From a checkpoint of a small mixture-of-experts model trained on Wikipedia.
Size: 9 layers, width 160, vocabulary 16384.
Experts: 40 experts in each of 8 layers, 128 SiLU neurons an expert, 2 picks a token, a softmax router.
Below are experts of layer 6 (counted from 0) of a mixture-of-experts language model. Rows are named router (the router's row for the expert), up (a neuron's input weights, with its number) and show model dimensions 0-79. Each number is 500 + 25 x the weight over its row's rms, rounded and kept within 0 to 999. Numbers have three digits each.
Before each expert's rows: a language model's description of what the expert responds to. This comes from a sample of Wikipedia text that the model never trained on.

# expert 34
What it handles: Foreign name syllables. Short letter pieces inside non-English names and words, such as Finnish, Turkish, Persian or German ones, like ä, ö, Kar, hu.
router:496495480494510496554478518471529473460477513496489518515532533483486548501488498500513516476531504525455515505513539503510493527518555526492502435548489491509529472538491552524495495513455480407482513532496522517492486481477508475473502496
up1:501529497476483484518457514506543478502522511510508462486461481528501466509462531477527514535534497513510533490502553431480490440490497525476448488541534487496453504445493498513546545505493497483527489485477518500503471520522496492498514463
up2:495486528539547493509497460515525531456500467513517500501500504487451510465500511484525471511513476476489526481469485494511515475479486500513515496475494484485467499500468494497507511558499511481491486526497511486560528476484531505440500476
up3:577518500489507477538523490511507525531515490503505487463421495498459484518500504522483466476489557544523477525503511460510521449507494512545467486523510510477494465489490496519523482462485506459513522496507477514469510540515525470509486498
up4:523507472518498457469507462550497508528468508519537507485472456520492516511555512430465489521464512519512513506489502449495461489515484523494532495544536522501482495532507521506464532449509500478533505484500523521484512500508482474507461497
up5:482479469453493491510525482497486474479513505517483491474479515464519480512490543441489497520535564549484490495490514467549536512488543541496489524511522535512504530493495511500534520494491502497510518494531471531514500465478486487469512547
up6:520519469491505491530548505530509494466476468519497495523518534502493491452503544545518511490488537479475516480475536466522517525457473503497462493505540517499523550476487455508525480509456513513461481490478500483533516482498488506498506469
up7:493515475535510490525531484476487504509509534529492473498506487513493516484523527506462544515543516510501530463477462477515530536520516518506473458512517476500489520544497521551490513474492461527492464475473474514479541525511483505498514497
up8:493475484482470488529533499427483502511513468502487509535488537490501502491523488485537508535501509513473502507502506472510526496511516507517527483480498475485447488537512482545500522518535477532450525512491414527526467491500502521492486549
up9:462490489509534459540495541515532484491448506511505471478493521493557477510490497510521514508532475543473495467525552490516482494507524508488460481477468471467505501509583485433522483517488469513479532556502467516487530512477515474475510505
up10:489457508521517511511492491548523460547509493559495516521496512505540498522514510483486536508453491500499479528496476455471472501489517490491470477511480490514473518506507513484554543475467539493526505556486495533545485509484490484471515513
up11:470493494510515531460457499528524551531483475477500489529488485503549515519540515511529486489515430565506485489485487496541492524490489504508494535552507506516523486528496482528463489503480455484491463440487508542460521516420500536477505510
up12:480495480525502507508474503478457516504439450455441536507562523514506504496511548518496495483500457500515496506511528499442515537498492521470508504477466490469486489543495498514516479544501477493548520498479533507506488532479517507531544479
up13:472528454517476478508491474497529544498532503516532479506526491473480503557527519523517518459471476501478495476518513563519516502472501482521481508495504472493454514489495505490502494521521490508525514462463498515500512532516510528500541523
up14:476504470448485484483420505490512499504493483520499549518516508464517514481483495476457518527476518512481506482538525494514512506478536524540526456478519488471464551492481507500536520490462505508471489464501551534503524491478480509475495523
up15:495537475488460504476511521500505494504457474486503513516564483472458536484501461519524515483496509492521485478486446510513509478474511491475475481553498535527495473532491521498490502514534505488487517496487472511517528497520452511452489504
up16:535566487520512459548507445497509529477474523513480456518488486514486534501505490497569500500490495528524485501483525494520523504489496488527492529519501485532544544498509517516474528513484511516489527454507493544486522475483534551478491525
up17:518535515529472517499518482523484480526488507469494472479507480469471478525499494548460537529489523497474492605453542442526483498490533527509482504529497529504477501492474497516524502465492485495514512487490503499501490509502501471479482499
up18:502560486509472479485490461491482488486512473504514518478536543538549486488482521510516522526484467510454507483467510514481529523406492526471504488473532506508557467541492496467499496531494515495499512453488465443535494536522495481495500489
up19:485561536525503490465475520487484503537448509529469565452474481519507508512467498482526501518455457498535477482463505483499483477453504490439454467508458505456508493486494515478480501492489529459531472508485541481473459476518523545501498494
up20:525510502507511473535509488510542495504522524535460508519495516458508455454547537518515506483493507515462528467477544473485488501530525510484480465486481518515472522506517517529448550540516500484515482518490493535482499528508477464495525515
up21:544494488499532479507476515515505458455521498518534513512487483510525494501460510485497522500485520499534495484474478496526485487535533495506547504486494559476475548481584498517500545510524522489480509478511539495502509507488482504470481515
up22:509497488473493465540506463520527494533480494487504499481473517505485549530545497494539493468478458449501505525494509508480496462473510481490502504501512494524465524529495503475544531486513478515476526552501501544482538458502470538473488490
up23:521509470546494482557498492494514527495453510508486509508464517513492530555480510508467519561482506532457511522502514442531537511519543543511503523485494503451465493501497520532486534519473527487540494524500508530512518523529492486470538534
up24:529509490503517484496501520470516523502470497546500486499476483515500494511481500516495505475482501471496501514455445508536505538517532513488517456513506477542476506530504489497523476501495516509491535499466437539495522494527466458497463508
up25:506509497474492514506511490532483471475494525533519463545522493503477486473512511481493503484452520511520503471505506478479546510525522462488510542489533503493480485499494507492504576500509471494509500472505522524509521518503456531464470480
up26:498487535516504509483498503549548509472520526514439489507521529498504461502543533501508505488468507514495505509499507532513531504501460525462485530487502525505479482469476493546476520538499486488508435543474476564536522503470458484498490454
up27:522483522516471459508446475461478535481558552494456506566523469464505543478511502468528497475452468516496548486493510475474506519539529493525508513482496521500490507527499507524460527521472516478526521496497453513528528516454501498515495494
up28:505496433540514491534496518531516504480500476468469523464464566454468524472480469504501515481525464481543501496491494503495489510465519508517481480480478455447526494504484530475449478504533505513505509518468511516523453520500456467512469521
up29:499475508513490502514464519468524431556504494535520505482473499451485479490517540508480523512505496483485494492453547506485454491470537516478521524503510475490499520498507550564481485514482523514470506490485498536517468498504481515460517534
up30:465557473507526481541457516502476503508458482516516526488493539501527476446494478498527494498525447486542486432517484508517514474467451490532500516508472501466490519506516488494541545476490480497530534513475518469474530509526492527532463524
up31:531489494486488518463493497527535494494486543494499507539498511486468494495472500486474478534546501494482506516507484478457546522487510554530501484513526545515549478489468504512523502475545499478527495505463468522489470516471474509482498475
up32:496508500528499482469517480490476518493486517497499580449505500534487470550504506451474482481495452509542457477491520525507525511509517538476517516495529527513511495487489495510554522498502443511531482498447501508516464479491456462500498494
up33:490519494545488498468463498528511470488491481515482473515479519487508479512499564506537510444478514465513531497500523493489526524478516447480561483484447486481523478497461460489523490529516495507527508514464501537511484474509519462491517466
up34:497501487507539503513483499503458520485460511500484503545504516463484485525449535425509465485507499525528508501522498443479485492480558484479504470509499482567514500510505501479492548535532522479523479520447506525488502498506478486482482496
up35:521503503569541471497491490522487471529538521536502533495509495480496470475491468472463528475483470464512528493505492463521523562490538473502493484509500482503478525531458522496507569545516500507523571510529500520502493523504505481528522538
up36:476504508467504477524507537471524491482509504502483531474561527495535474455469549497528535526553506515476486515475461511486511503481535524516572485505513468467478553497465470498489484497472493485493489482461512510458520522537487518473513503
up37:482485538499512502534506471558499488530493490507494500486456509465492469531520527481496472496522540500482483533496500452471465483506464509523480527533490477530528534536488511469474476471468492489538494512480524466474524546515508502467441549
up38:495507515507506478511539503482489530511519484520517486504480492532498536475477565511463507491465491480480539507483511470476479521497518481473527541525508510485490506479509506503459484521499551549505525498539482515503475549491478503512464469
up39:542501457486444468456503491479489511495530502519494536508489510472497521533554529509499456483461495566474502495564495509503506490469497522459501468492472495502528517510467499502509467497513470541503476532488518532443492481538484529538531505
up40:509500469512482465513483531486544535478477485533482518541477516496506489472470457502500502501513511515477563454491496482504548532478553498462523498484496485483511499499465507513526520514440512516460501465492525516466501497502495510460507519
up41:510505479497515508501526458531494505462502473492468480518463539487492476496444487515509492479448470516522491499499512500533527524538530479548483490492566473480471491511502527498518505467528473516516475504485470471538504519530488491451446498
up42:533520493500448501513504468500548537509484484494521493513542502468568490520475514507495536492482469500519489482495504506525525517525523513494519486541509479514499495539442466490543533494514467507508543500503490522514449504508438508507492514
up43:496506453499553452531500500501472497488458475481538508537483504505523562470497485506492466527511508538490485499495509515504501543474500532472467508489537491467441540491478488511514497525488531466458510507480517482502514507566496523486518482
up44:535500503498512508488478474522497510485560562483488496467490552520520494522492517458521516545510488479517489503491463508559452509489505512466528493517559474529478498494521512507509479498547520504505478517504518521448543549489481484491516522
up45:501477488485496514495513485536541461490501502483473494539499475460469503499518520495501475457530491506493458489541513485522473468470518527528526491546482508484438501466454523490488502493462517494511469495480504489494495503489456510493484468
up46:512485509464441493481484507462519510472467495502474490540493503502521459500508531470476454548502502483508478497516524477493541508524553474484507531510483485524512484499530449474507511530468505533525523518512491469511543516507460462497488475
up47:506488499517507461502546499454510464484477496545493514501476514504505527513488510513531514508503500490496449481471517494507499505455506483463522482540466487508469501515481554491468480503508523519508509437499447508469511530499436474465507539
up48:516500459513547479504496447511469517425471494518510469500496495492524490552533488480523498515523491495486531482521468541531481527480465517452508489559505500526524545511554541494517536460480521484537496498500518531492510534480501512500502552
up49:459462508535474479532520536549496536508491454495461484506530505513518475515510503443527520510528486504474495525463486520483493465512519522491528549480530507496499519514505462501472519473487473490483472556543499463502474508536457489484463508
up50:510515492514538514513493500445523516503497505507457471481550502519508500524499496509531476509520463475528509474476460443482524539504496492519514495495512499466452511443491512463452519538500472475505521483518496465496585463488495494517467505
up51:507479506506495543479499453497535505428469457470523470523484476473472508544496508482444544527499506484477466486491475519499510495499521481483519475553494416543513495534459490491478517488454494488502487499514512530468499514476496530516549502
up52:492508524505515488516503470500514498542485526505463535515474501527550483564509516472491510472519491481490496468484497502508460555492502517512501533508442581521511526486533508451483485508475483482493520508490522508472485509463488525510521538
up53:487491476493528460535512510500542496567518514462478501514464475454504489511461559478492523526492525433514467485469523472495498517464531529539522462467480477526490467500455478425491495493531515467522505480518538465469500499520514495470519490
up54:524513481530472466521489510494481489515486498548489492506487479517508541482494514504473512501493511525547513483543480513519505541463529516462499527509487493502482506500508471498505544499479508486479490529515494494533495505509543509506553526

# expert 10
What it handles: Romance name endings. Mid-word or final suffix pieces like er, es, al, ic, ais, el, often in French, Spanish or Portuguese names and words.
router:505474525482486509490476495514514481518494533485508489517492500516499504493466471541524532461482490535484519504498514495505482530523534464534486479447500487504505520529504545481500513448472505433477508506492468484499493487476522513529504505
up0:525499537477507504466486501477475520505483465482505488554510498484510494524530509541471468465501535507492516514504517525524492512462493498498458478513507529517508505459488475504517480508518463461523511523519505500490544446441444515547516537
up1:529486484505474497460476502530446511503508510478507514483512505545473513481474508492495480534516521465478483504515463537503507520540527518546475548460524463469488504497486512486488470483502514527531510488525511505493506473493486507505582477
up2:478541516500485481549531517518452495477466515488478544517494476490490532520548525496467512457506488477529495471523507536500527482451496558447493458497492532500470488472482524482494457475512546523491516499493501501476505518478490521480481520
up3:530501520530493510511480475529541499566492522423483494548519501485488488535451519509522545501489549509494475528496476511501508529568517495482521473513496520514472495532465472519510510447545516501528535490483538467488510496500484497486522562
up4:558490497501500525545542496515492512522492465492526539522495512516541504514492532502506494492525488516452461516504503467516527523522467548511478485447525503503517491438452480484485479483534467495485509499500490488528525476440505477499469490
up5:508552501507562512538496460538500553463527481525508485480504499510527464453475498534488500480487525514533500521531507526514493524522519514505509479505514520509485511455494483457480491521495481501489495481512486510520516463495494524505495511
up6:517504495501486516485545511517511544481492546519493540457494537538516501489521514500473498526488453528517476500536473508496478513536540483470527483484476537496475534491478503489499520448510463514489536485473565505494511521492514457470483506
up7:462539510488524423524502506481511484502534527498498549522512518503510519476489514460536454504464473494473436513486516540543542481541490507484493493511521503477518512464513525479469464477478513542559482496477505537517481496511464501470512503
up8:461483555511476503526452530525486490462505504521506475504491522493556519558509509466554544528491495538518470542497508459500506462500522550545501457511473539482538531465473519497518542488516524508479513499523504503494505485472507527504486513
up9:482492544507520475508492552483499485462534490485510489503524451471472496504524501500528516514470533511497480519513507523469542539487484498481532505480504455497532514523475534491512506471537474509503493526511479487516531490461531546500487490
up10:534439503501483515491516482513487514514502498489473478499488511484485433504494516457528534522504519487512485510466468496504520504508514468496569494478526502509505465483509562562469474527481507488488472482515490467503509498478497506501444526
up11:490500507507509506526479510469476506483494504459470466542512500517508494459517564492515524491506559461451510476470441551512457503534532496493505517446527491516478521479524498510512477540519536488506516504508544511512544491485477459509514492
up12:502547521507485446533534527470539499546470581478518496476510548519473489490539527480482521502474515503502474542503505484513531457514516490544475500454508494492483515541488504454491499507466517478525507529501520503525519498494496497474486458
up13:505497506496513479544518460566540465520502516481512496540506521492459496449484529445501481502499496494469498509477489499503491480494544496481492508492497462443491535496473533541490516526526532483526517491467533499449548491493434506470503494
up14:505488505518507500502526489498467502452504498486462478486533526522539474505470495491480494459479525487495499506467524458509499487502511513533510539494483494469490501457485469461483532535509455512521508469447501494494489458504507470542499501
up15:498482513488490471481508534486498508496454501537455509556526473494471461542524483494478496459544515468506516534505492491462497523536566484515482490516508468554474493545504512498509480495504535535540530478497503524525540516497475487479478533
up16:489501502529513521473522534520504487501481524528480498495488534547504489535480536509498475461493490550508476507470525511502517469450500494508479511500478443474450469477526528478513475465530505519524492511524503510466479468493509494486518471
up17:490540494508461519517532528483524503504457501538518481514513515540531456537509526517488482521469492529454463499506529491491515522524526492476503456537485473522511497506541490519494479539517474471511534499556525508520470468497536507541466440
up18:507517436475468516515483504562476520504458510471489465484489495567539490498498507510496486518510484534538517492483488505520492507458558485515495496480492478462525510461456517476521513482492489479538480485522514464499486492440511494464527502
up19:519525492497520503490493553511511508491438495494515525540495506525520419495492491541517458545480505542511538477454494526514499523541490483520523494450479528476528489443467485505502477466489523527478502525496482520514488488544500471457526486
up20:494474502498488513547504488496490521526502501492488513509470510510450461494498487493465551525491487504455482476480448534537528501478484522497515514509506510500508486471501523520524499504468518571503506535496540490525498542496525528545479537
up21:534532467503485532516504518516510523526498470518491534500483523499470471524515533477493510514518497504471506471544458464557496538479546505474539507518478502477506527526494517506513515467511538505511467492502492525539522517525482474483541511
up22:472521505469450519532496503526475527497472524482508491475512519467490490439522508503500483548520508506496506463521505463475495555506504489514480521470510479489473500474479518493563501468478550473500545464469526481489477515503486489477447498
up23:518488498493511486481491463513505546523530451458472492475478523467480496506593549523505494483506480474511486485572475481480472516545496521500495502511460507458480502526491487450514478487551490528490526512484522499510515504519551483501463497
up24:548456550524505436500516503500484456472489489539486474473471498517479514514517477544494502524514552537513496513503512484518541484513473519543511470450495476503512511493487494530536498525508461499512481482473465494508506489513518500508516500
up25:525519459481518485480473494528480502489479484480497482489441501507574527466515478490492459501485524502499489522510471475491506556507513485527501521507445509482468530514510471505508520496540481522445537487486521487479519510528512487465490534
up26:501503500502483471487526546506512476500528472523484508488518530487453485471488520514519484502470499504524479521512514503503435482448510495485496543445525495472528499461472476481488507505483498505526456492515494498486532479497504520484462458
up27:487459484510535482447471471502486520500487491481478500535474495498482477515511472520565501525473454473482516463532523499523531507508512549518554528522470488484461512506523507517506511489502496494530454516517527514469525510488495485493502517
up28:510519497492505475507542473531449489525510497495471470494505544504498499508448498469478524488459474517491513502566495512547457480537504527526513509502529495494496498475515508477490464502523506543526507518557486467533525489478510513543514488
up29:497529530515520511506478487540493485486502524538524477482527534525509522489527513501520551455454479483538445528457496492467526525523530509546513467520512496544520546519469520458495504506476509478523529482449512535503498512489502480535514470
up30:521459514507540465446512502517533511505489504544504537522485521502503470492488524478496485529522459521501488491474462507538494517470504492535490491477508548500505486480476513491547480481557489477491517516480492540538524517476518536500505488
up31:528458486490517515480517495516482499505525502458541481542469517490494474515496484487474465495472492544539514554483436454455512471475512516509486493478511490518455509499500534522517474544459532485505557467476482465514505513454490500478474522
up32:547497475455502495487536533535527548512482512462493531468466491507496498510506519476539452515482487479528482528540506482528510523526511504501500470492508470496528533519478520511465502509500549505467505455485523521532459514477484564538457480
up33:516536430522456456510523520485458468462504512535476475523537480508472443499521475492491471535469458491491501480501508480486506508503512487516503525493508516481491575531485506498510525497474504492479497521479528490468526511452494476470507493
up34:496462508503504498528483457493496480504468513525496516508465475528486522514523485518512501501521513545483518532563452511491487459485498540512543474472515477444507528525490515527480456518474519516539540496500494503510502553525484505481527485
up35:505503506489478509543517474538469494533475489519493539515499449505499501480517479499545507561496519541502471501487507495523488492505503486445500512477515430520477513461448502521484463504489475459485499496483473552498447534493472501471518509
up36:501553506494461511499493502549499501457519499522465476456497544504541520510507546515467502491438486519594515495498522502488499536502495443500493498458481527501558494523499490461455509485489476492533518491529515494501510488489441475494512506
up37:490498482521526492468554461527501496486441519491521524517477515500508470473495572491479490557540495520490489530502477494509478503477534521485490465508495501519517500520484479474514498496463497503479530495486483551503473500513526462531551474
up38:451515501493514512496466490495530539513470529446467502485494498471536497468499501507487500510519500506519507523459463471514524513468504495522494483488517489459500513487491495447477469524497451519510494533552510504547498485552519504470483535
up39:536499513510531487537520465510518487480536533508520489521508492481523478485481551516529455551513488485500451505502532491463495528499515518509513504499527485475536477530514502518574509478523527501496482522497449501475507440516523519495551512
up40:488507494515525511467474467500490514517525482516511436487464476482518476459501544539507502486511532527495523502507547461496565521502506557496489501485489483503492556505493484479521492464484484484489478568505507568491522510485529446471494495
up41:530488488527530492539501501485514511552472525494501540520485515544466487533473516496501498551475498499480495516492506475531534506470548527486475453487455494545484533525514557497524515550463471518492479539477507484524462480522531484507502499
up42:512520507507534496466506480554519515518462431533554519553507467524492475525461501494517474422500477543491523525538508492516517513483533457476498513518493521497490564510465522500538517522479505516488532507506480471520491515474512522521527474
up43:512534442489510485504454509512495531518470531456503458470523521509491466498503524500478505490455523490527563519499548447522503480506518555505503476468481448525457519538471512516510478507506489505559494461544539536502501495489499507501501510
up44:532486495519508445490434498521520490506483468556517504499502519504512492492547498523485475474530474524513497531499486519503494477480520475491472521504518538530535544482478542511537504507467499494561490502486514523559457485494521497489490511
up45:527506530528513509549485523522508533507438491513448505510499531476502535508488498500555481487526491502467536471486519483498522524508554509524510475511489473490486507506471457478519524506530502490487498468487450478484495497482534520493503474
up46:566486565508538525518505509496468493495486505474530501468526505549537544544537516518462516502521529451536498480475483491525508510514517476472514541525516510500509521446518495514538504466478512491486480538530566508527491475475502505475518503
up47:499479538559495485526496473487534524511496453489511496518518566515518482481513463519541496536512526473494471455489506460484495545519518467514487487463489535472518506508481491538543482467533484504519486528479509508508477491487517479487486493
up48:532510479507462474518503464480516558474470490481459478510496529524482489506499504508523554503511466519475496512525505504450490499504499462513503501474478512480533530518535507512507506512463526497526501537508507519481497513450497479456546496
up49:486463522503480484543483499481520518497458509510504475485512499484505484487547496498503511512515490531504485549484465490528516549475463474527538471528535484513474529514548478476464530474515507505494569475472518566522476514524539470529502514
up50:528505476485548496489479524546499490481510522517470508476485485472525477504482515528512510544462519465449459495536488481503546491511506484496495513480529490509509550493513496510478516460460487543482550500481486493488490515512487493510495535
up51:479542500496540486486512497505469506517456496510518465489487492500495521517505470479506487482469563517497493519523482487489476495486527505473516518467481535547497540522499479498513493477491513547488501469501500542489547541485482499518503513
up52:519459448499464441484509497483440485511490522472482488500491490507526500506512488518513517517508502538501505467479492487511519540503480523531524487502515503502473505486496552447476506499498507483511501514456519523510541517474536499516499527
up53:492483483492489518494459546503486515496460520487455502530479480491484495506514507495538479491535479538497494531524512431493487529487485484547489501486443475469479488512497524493517473510465495511525507512509467515553475483488526533499534466

# expert 1
What it handles: Abstract head nouns. Nouns right after the, a or his that head a phrase continued by of or to, such as conclusion, death, version, role, film.
router:484511431544482546478532498477496473474509489513515491442503464468541480507493500539517526507487485481509477481472480547503481479468505494456535508495521515502542500516528524541466492549536500501491488474506472465524514481497507486483501479
up0:530469477489509474487496533525518466480454498454509525509551500524514504542502497518473465526509493499515476469483507467486485466490480479444504529520460484522496513507517523452498491546464502496524543504467481538487489561524485506532477479
up1:476454521474534513455476480500497514509484462481458474462470520502470546496499555473512475491499485494547495497470538445468469484467517528526504516459473558515530507511502499476473488503464545462539522502512450528541491437493488482488485504
up2:520490466518434481517529512483552550517496487510473514487526518467515510527524485497475524478495502570500482492525493473482525520502454481469502522486492492480485531499535512511500525537506459491528508484513523556472507494525487466486488481
up3:520535467523510503506515508525515544473491498464449545491483503559531482539491473512505513519508483495476491511470490461500506467479507503468473505491512497472521520435540497486492479531527515518539529496490506522498538511471479517509493523
up4:496476452528518467505512458512451529490552521511470522515529541537497537545542554468548528505497488456548481509507530526509507496468518467454530479519484472495534474438505510490492516526500519510504503469512529482530504486500513480519525504
up5:488552498489510486546479530494494504502454506488504493497498478527526528507520487430492503492469525543556480480523465515471487503478545536458440444496474529522493540508522543486476464524517503516477493519490496509508498482526480530481524463
up6:455528479486504532504465477510502496514518516515510529539517491496502509478486470500484535543491489489509490479489509471539501466476472518509514476489498536504478499499471557551513541492494522433541474516515514546524481532497485514509469484
up7:477490541503486549505472519498474463526536474510499489480499468498433458503484529495511496511488494512459492470516490514484500524475533508502483455486551498484551458589487462506523507507466493509549517504528480450482503483468497494511507452
up8:475481486512526495549472487500502524506504504516517491501499453468473516528522508529500525527539498543521452521465461479516505510497458539471446523523475494497500484489479511492493492524509466513514488487488484497513542458444507473459495482
up9:498479448484476481505446504490465459499498520496534489521543511514491454461500507463515514552462466476496487560484463476524461494507500519484491522534537521499533506554513513524515512486512467431473481444529491496465507505475478502488513519
up10:493551512463473505466490477510518523504482525482487499519487494519533467479488472522507537486507472517541481454485462477524517505486519491463511489538460556503482515488555494508513489513559520499513519493456471518497494518464516503492508508
up11:508498506553485496521480525525510483502471508477487533503446515491488472518525541512524515521496494482531497490493444524525521514493517520461511442489491484495532446485512496496502527544526538488493457522454476538497549493489476489572516466
up12:527474449522528515497425525526506490507545510478447479531519475496474488550483514487527521498522490487500469494435508482500487486493483510518473498549515486476525520517504497512493505517484467467514524537492480528503559504513493481497475513
up13:475522480517511522471495474503530460534502499449464527496548481506511487467533484508460490495457526514541484481474498509484527484447490520497483497521570476521482503517495441490490519500492489527511531484519487508520503471485529465501483461
up14:519505490499517465525507516517482490532559503514492492521497490508477455547470493492496492506471485462474506538447477485517507507498487504477522514512527520492562489523536450503514502485507532519493484520493478514505448487466509510468517453
up15:492484529551502502549519492504491457471495473512529499541493522471488451494502529483530523523486491526513494534491432549473505499496535512481520508511456513504482524506500478510440456508532470515528499501455470490494505510486526463471502465
up16:535491497506493491504483496481530512502517500549501470501515505503492465492493500497524458487528488481509470467492507569495485502506528477506513511418460484480534525559457487522490523489519505491510476478501511485528451538521492482544544490
up17:499489504493479502480467540497455509533468504485482505485487501502484478459510524455470497502512501490487467460513481500435514498507490504528528517510503508508498534550516503548532551535521539496512542529460476505523488504451480493499550526
up18:505554496494500505517520508499467531474487462551495517501482502514483486563512495506505505486534516483514492509508476525501517517502527496473546511499529501506477493470459524473441505456440512450512456519503487538528542489457495499513509501
up19:498562505492525470478456493483526553468510500539488508532528511518492492488523501522517526501483492509501477467502475490472467460520532517464459454509534533524532499507462521506504474488539477453482520445458507518507517503529485506464504484
up20:518473499459471499476479501499521524474470461501451448514512490502448527538527484503465465539485514512546503562511483538516503522498528496489507494482503531522489512507485474475506522549459477490524488437518517519490496542528507497522483514
up21:509486514487510524527533490512531504519468466501474521492511498514506503536497504484480553483515521509512469513479516464530433487496560498494493514478488493524527516504498540504505469480500499508504509473513487494467528517464457512493545480
up22:519497436479470523493484495506533524509469489523477486496508513488491518447499477471534496553511532509531485483509534486494487465516525507528489498454485458506517536501507474531493495508528479476508512478512507469482523506490518541508506497
up23:537515463522495529554475516511496525491472532531498475519468522532480540486513517527471434515494486474503542511473461491484539481490530503478525471507480498514496504514514581512519430503509471482478465478487458507515529524457495519495532506
up24:514482497506490506495509544456504488518484500502508535543502485520540500501475510527490497501494440525474508508501522520521563539543536529525487466500508538482501526540531499537553516543530489484507520462482458534514501516487495455511505525
up25:505485511520482498555458470510474496458491524481530509484450455516524479525500547467559526518508508476523508512484495476484480511477551470499505487527532514502508542464507520468487504542507532510503460490554529512468507521473519555507472494
up26:483519450540526496460500428498478513546456475497485531536520459459485511500516529432482525544475524524484497486490465478519477488492471514527527487489454484559518520500486505560479521457466464483512493510504468499509471481436463499478493466
up27:500512458514478518520478490465492521522490539460489474500526546565525490500478510496516513513540503450470508512532506532547490504502478526477503509523489540474514489502457481485451468499506463482504554533467513480509522550509516483498494494
up28:508516479531477546495515498504545522421509501503519518481494479487543502494481557470491518498459527520520470477461499484501502507475511494533497491490475524471510500535504514516521511513509506460483482520435482473554514507500500501472481519
up29:505505550514504515543475489513522499512491446467513505521510500504501530496539543516531485510485511491510503516549503470529517550463482406486497509527502486503518520513562548497484504521485483506530469500513510482558519529513478531487503484
up30:483496508529463486478494537487495505488497508505474515468477480479542493477514500477521502506501469531550531488474506525485525451485486476485484487490449500495517494480474550518481519476520471446513493493489499481487503508501476510549509519
up31:480539520506505492491510477538549505514490464528489488444489475481492469465534526505504487523462532517500474532512496512504494523450506518517516548542512509551528537473542516532476484517506507493450459509466498473530523492526490452496533505
up32:466500467487495469498489554537515502490468499500485514506494543575534438530537478504497545556517469473520483503513482453486513483479489476467500526511511494519533534507511506504535532510534504490471552512502439500518496491447491498520506493
up33:505494451491510507506485489534491539496484443508489489540512500491503519492471489505485508482522544519532494522485506509496504468443509523501485557466465462526496455531503510479491508511503526459521515548454495495498505546501496513546550532
up34:513507489503463451526509480473519472507499469536504536481506508493526440495489510490540476493437479506506515500547502499472541462485525473475511468496471496482480503482502564479491462508494486488482488474477516510532525530493550514499494504
up35:527508512489454468491469485516487490507516455513462531510502522485497470517529516465495491487515460497539513534480513462495492483473518499446505506509478525541506489466449483533472481475529488489510478501490477478518480501486513456507500512
up36:499448468498521478454495507478470510546538515485467516496499499488544530521498520482488535512512510463498486502476495479533528543520526499511524534451476489479515480501449482528518526520522472485488500485529476539488462472509518481486494513
up37:489461536525465513492508502479491472477481502527463532483464478508517493481461507476500506475525492485476490499497485485517498534505522465498571507529506472505518519496496471502483507497518500492518507449496489511496476449486507507512498491
up38:518490484531518481456474519538542480547502527497500504523480510458475472543541516487479496519482477505493495542506487541513514518516481480420487456513483480516468495508495507495549497478495507503537521524533505516506490465528491498491501481
up39:484524493503466486534494479515517501526516481533463507500490443524519490485500535523517488509483549520518506445487502538525500490522516497481477475476479447476516517464513502458535491470496496476495486478497518522486475520492494493441518560
up40:546499516530489476510478498531459434515519484505469500467478483485513503488516487462485506521515533505509480519521473533526511492495537463493540512506537506531513482472516445523492543533517470489539538484537481498509505502433460525476491518
up41:510471516506493467532525531507515485490485504505478526460519478526488530499500500462519480555457462512494513524493523527520563514515522517499475504543536540467515523455531465472490530500519488476522489518481501484483492497482463533519519539
up42:515527484512491470508495467503478500496501493524486535542454444498491496513503530503507541503484524516479455482472489506532523556493515493513497518484494505448509465476495511508490536518557529467507505502515464503460518528483520465517488467
up43:507514511478443462489460476513493518537473493491532454528506483476508486554545512470508492458524472513529467491482511508523509473502506493484493505510502497530530463519509547544536532503492540469485475487481501505557513499499456479481463520
up44:498546485505520496511505479499484517509467496468530519506515475501514503498490535461502535497490514510530445480452460505520504525490518551496493491489555521477501495520523462499484492497477493488549445512510483572553512481512517485509502511
up45:520501476530510532496522509554487529492461517504552499478535513482517463515523521459502504511479493509454508473509460532476519514485474475524571487534533513498497492490508482501508488504497465489549504526463480475485515478508538545479514494
up46:541441504547514488473457476499531498551511500501495486516509484503482513532511524481529523505531507488539507504547498497521496479499504503472490536523524495538487545530519504524493513548512501484506488484500488505521503463483524464491539559
up47:518504513545483472482494481522521500515505472485504509551492487490497478522505499496467456533493497482498519506535490505501526475482501492521540492496486493513519509463454479466511460507515510507553482484529496524525517480474463501519526493
up48:494503500483456505480452451517520512506525492500533472526519481521490505482521530512543525496492474513500524485504464513516509467495518506453544504522510552525502505504516501502468464504480429484513497470491453490527480512533553546477519516
up49:464528471526451498510471516551531539544469488504492527491469465531457473532542523516497566520458507466524484488517495507491474473454529486486468458550507510490454519516488503521508476488504492493488493490490497491504510496477476465497533510
up50:531522510522501470529518525473519508464501513573470554519496460511523480527557510475503514525478482506485485489527485484486516506484511502517515504513520515531504577526494521524545494483499462501491507474496509456518487494498509514476483507
up51:579450472521510456501522513513493508476499505513534521505513464539493531510551518488481488480497483476499508513479519493510529518486518521527546474530495512524530515480518538556533506521497510487524470511477521478533463473508480460519551504
up52:504485487520495483472499507485460450471539485496459536561525511495497526521482468501512514484457509528471451519509492515505501529485493516499518457486516530523496525495532537509477490501464490487477518500482510515511469537479512548459564531
up53:488496489515530572500479530492501514491482501528483515502478493517565488523494482507524464534513494562517519509455535474475560512496497469465467503541499528488531519516501475465514513521480490492504494456465487482510515550467526480519490510